Experts of a small language model: 16 experts in each of 6 layers.
Below are experts of layer 3 (counted from 0) of a mixture-of-experts language model. Rows are named router (the router's row for the expert) and show model dimensions 0-111. Each number is 50 + 10 x the weight over its row's rms, rounded and kept within 0 to 99.
After each expert's rows: "mostly gets" lists some tokens that are sent to it at least half of the time. This comes from a sample of Wikipedia text that the model never trained on.

# expert 0
router:43 36 49 49 51 43 41 61 58 44 42 29 51 27 52 61 51 46 49 61 47 54 44 50 58 42 72 56 68 69 63 64 49 50 72 49 42 46 53 51 54 44 50 70 44 52 41 55 57 64 47 42 40 37 49 35 45 42 54 60 58 50 37 44 46 50 39 29 44 54 55 59 73 30 36 45 61 52 53 59 62 65 46 54 53 48 48 45 43 58 32 56 61 57 63 60 41 52 43 47 61 72 47 57 47 37 41 53 58 53 41 34
mostly gets: "s,", " when", " where", " but", "ed,", " 2,"

# expert 15
router:65 60 43 50 23 64 53 51 33 40 54 55 48 57 40 33 43 52 56 50 53 48 38 63 42 62 49 51 46 43 50 62 40 52 51 53 35 45 45 25 50 67 38 64 57 49 52 55 33 41 63 55 43 67 71 61 71 46 55 58 39 36 65 61 48 57 46 59 65 47 49 42 41 71 35 45 47 45 65 51 27 70 43 57 56 59 40 51 37 53 44 43 58 39 55 48 46 52 64 51 42 63 44 53 45 46 52 56 63 42 31 57
mostly gets: " St", " Sh", " Th", " Z", " Re", " Ch"

# expert 2
router:54 39 57 42 60 63 37 48 65 44 47 49 47 54 41 55 53 50 51 52 45 36 64 41 69 37 27 71 46 60 51 48 68 59 39 40 55 57 46 58 40 63 46 40 51 57 47 35 30 43 54 48 55 45 41 60 56 53 54 28 37 65 45 44 40 44 67 35 48 65 55 50 62 50 44 60 43 33 48 58 38 35 52 41 40 51 49 44 54 52 52 44 52 40 52 70 57 30 40 59 61 44 49 57 45 50 52 54 63 62 55 39
mostly gets: " was", " is", " has", " it", " were", " are"

# expert 1
router:61 48 70 48 56 56 56 49 51 59 52 46 66 49 70 65 51 65 56 31 42 43 52 45 70 52 46 21 48 57 41 35 42 46 29 60 61 41 53 44 58 52 61 57 46 67 71 58 56 63 65 66 48 51 56 63 53 58 57 41 43 52 46 50 53 51 48 52 68 51 43 63 49 51 50 52 56 58 65 40 46 35 44 46 45 34 56 49 58 50 74 43 42 29 53 61 52 42 60 48 41 35 39 52 47 62 30 43 33 63 60 41
mostly gets: " has", " have", " had", " Born:", " (aged", " having"

# expert 6
router:48 50 44 42 54 42 46 62 64 49 47 38 41 50 51 61 46 41 44 62 56 52 52 47 68 54 60 54 56 44 52 55 66 61 58 43 37 64 61 53 60 47 48 42 34 46 45 45 50 51 70 48 68 40 44 51 58 38 42 53 46 47 62 68 49 59 36 67 62 55 47 57 52 46 45 32 44 58 45 31 38 36 53 70 56 53 48 57 42 63 50 54 46 42 53 54 61 44 54 53 73 50 44 53 51 38 33 37 76 40 54 40
mostly gets: "s,", "a,", ",", "),", "er,", "es,"

# expert 3
router:54 62 48 49 23 51 50 37 44 57 51 59 48 50 46 51 45 75 46 52 56 47 46 46 57 55 54 58 60 40 37 52 56 35 29 70 50 30 49 56 30 36 64 51 80 28 51 50 44 56 50 49 51 40 71 73 44 51 64 38 47 42 41 44 55 60 52 54 46 53 45 43 54 48 56 53 43 56 55 67 54 41 43 59 45 41 56 66 47 42 47 40 46 63 62 53 43 56 51 55 63 46 61 39 30 42 58 50 41 48 56 67
mostly gets: "ation", " film", " series", " University", " team", " people"

# expert 13
router:49 64 46 59 46 46 33 67 35 54 59 71 68 43 38 49 48 70 64 46 59 34 49 52 37 75 40 47 46 38 43 50 53 56 42 60 58 40 42 24 52 40 39 43 37 41 56 52 53 54 65 50 46 57 54 43 48 44 34 47 47 35 63 63 73 40 60 56 27 46 31 48 48 54 61 33 40 38 35 43 30 44 59 52 47 57 44 48 57 63 44 32 65 45 61 47 45 66 46 44 19 40 43 36 60 60 40 38 54 26 57 49
mostly gets: "า", " George", "š", " David", " Robert", "č"

# expert 14
router:68 40 55 56 30 51 42 29 44 38 60 47 45 55 31 61 44 85 72 37 44 57 42 65 39 34 58 36 50 57 63 49 42 48 58 51 34 51 33 48 50 56 47 52 50 50 57 31 50 55 37 53 41 45 53 50 34 43 56 55 47 47 52 59 40 42 41 52 56 41 63 50 64 49 41 51 44 65 48 71 44 51 50 58 48 48 39 66 45 42 40 41 48 51 49 68 54 42 36 36 49 51 56 63 43 37 54 66 44 65 62 68
mostly gets: "amb", "ph", "ib", "oph", "av", "qu"

# expert 11
router:40 52 65 41 48 56 42 43 46 55 35 51 43 46 57 49 60 31 51 53 60 72 39 43 55 59 50 51 61 56 41 58 60 58 46 44 57 51 66 51 51 49 59 33 38 44 33 56 52 71 44 46 46 55 56 55 46 58 45 31 67 61 46 34 46 45 41 53 29 59 64 40 53 56 44 61 50 30 57 56 62 62 53 59 51 55 49 46 38 51 61 68 51 45 49 53 61 41 40 74 70 63 32 52 38 67 48 73 54 50 54 47
mostly gets: " in", " as", " by", " of", " for", " with"

# expert 4
router:46 66 43 36 49 45 39 55 35 60 46 41 45 56 65 45 39 47 60 64 59 49 57 41 51 43 54 47 47 40 53 36 52 56 63 51 42 32 46 64 64 38 47 43 61 38 65 67 57 32 51 66 47 51 50 50 53 57 61 53 61 53 57 40 41 54 47 44 54 50 66 57 47 51 52 54 57 37 32 49 67 51 65 36 54 42 51 35 43 49 56 62 44 43 52 33 52 63 62 43 46 47 37 49 57 48 35 48 54 51 49 51
mostly gets: ".", "s.", "es.", ").", "a.", "\"."

# expert 10
router:50 64 45 59 36 47 62 49 43 35 27 39 53 68 37 51 46 56 53 33 57 63 51 59 46 72 66 47 64 34 49 50 44 49 63 56 50 49 48 61 54 44 47 48 52 49 46 58 65 44 51 45 48 61 65 42 41 50 42 51 71 36 64 50 46 51 60 59 41 60 63 21 47 51 45 55 53 52 37 46 28 54 54 54 53 56 36 71 56 57 56 45 49 52 43 43 42 56 51 50 38 53 53 38 53 50 63 49 48 50 65 47
mostly gets: "–", "′", "°", "/", "-s", "{"

# expert 9
router:48 46 51 51 61 35 57 50 42 58 41 55 59 53 51 36 53 44 45 62 56 43 51 41 43 46 42 60 50 47 48 54 41 57 58 41 48 73 37 41 58 70 66 35 30 62 47 32 51 40 41 35 48 23 49 56 60 41 40 48 66 46 52 62 64 51 62 56 47 52 72 51 63 64 63 36 56 39 45 50 51 50 62 68 60 58 58 48 56 54 41 61 42 66 60 37 58 42 41 45 67 52 58 35 50 66 36 40 50 49 52 42
mostly gets: " |", "|", " by:", " (aged", " %", "°N"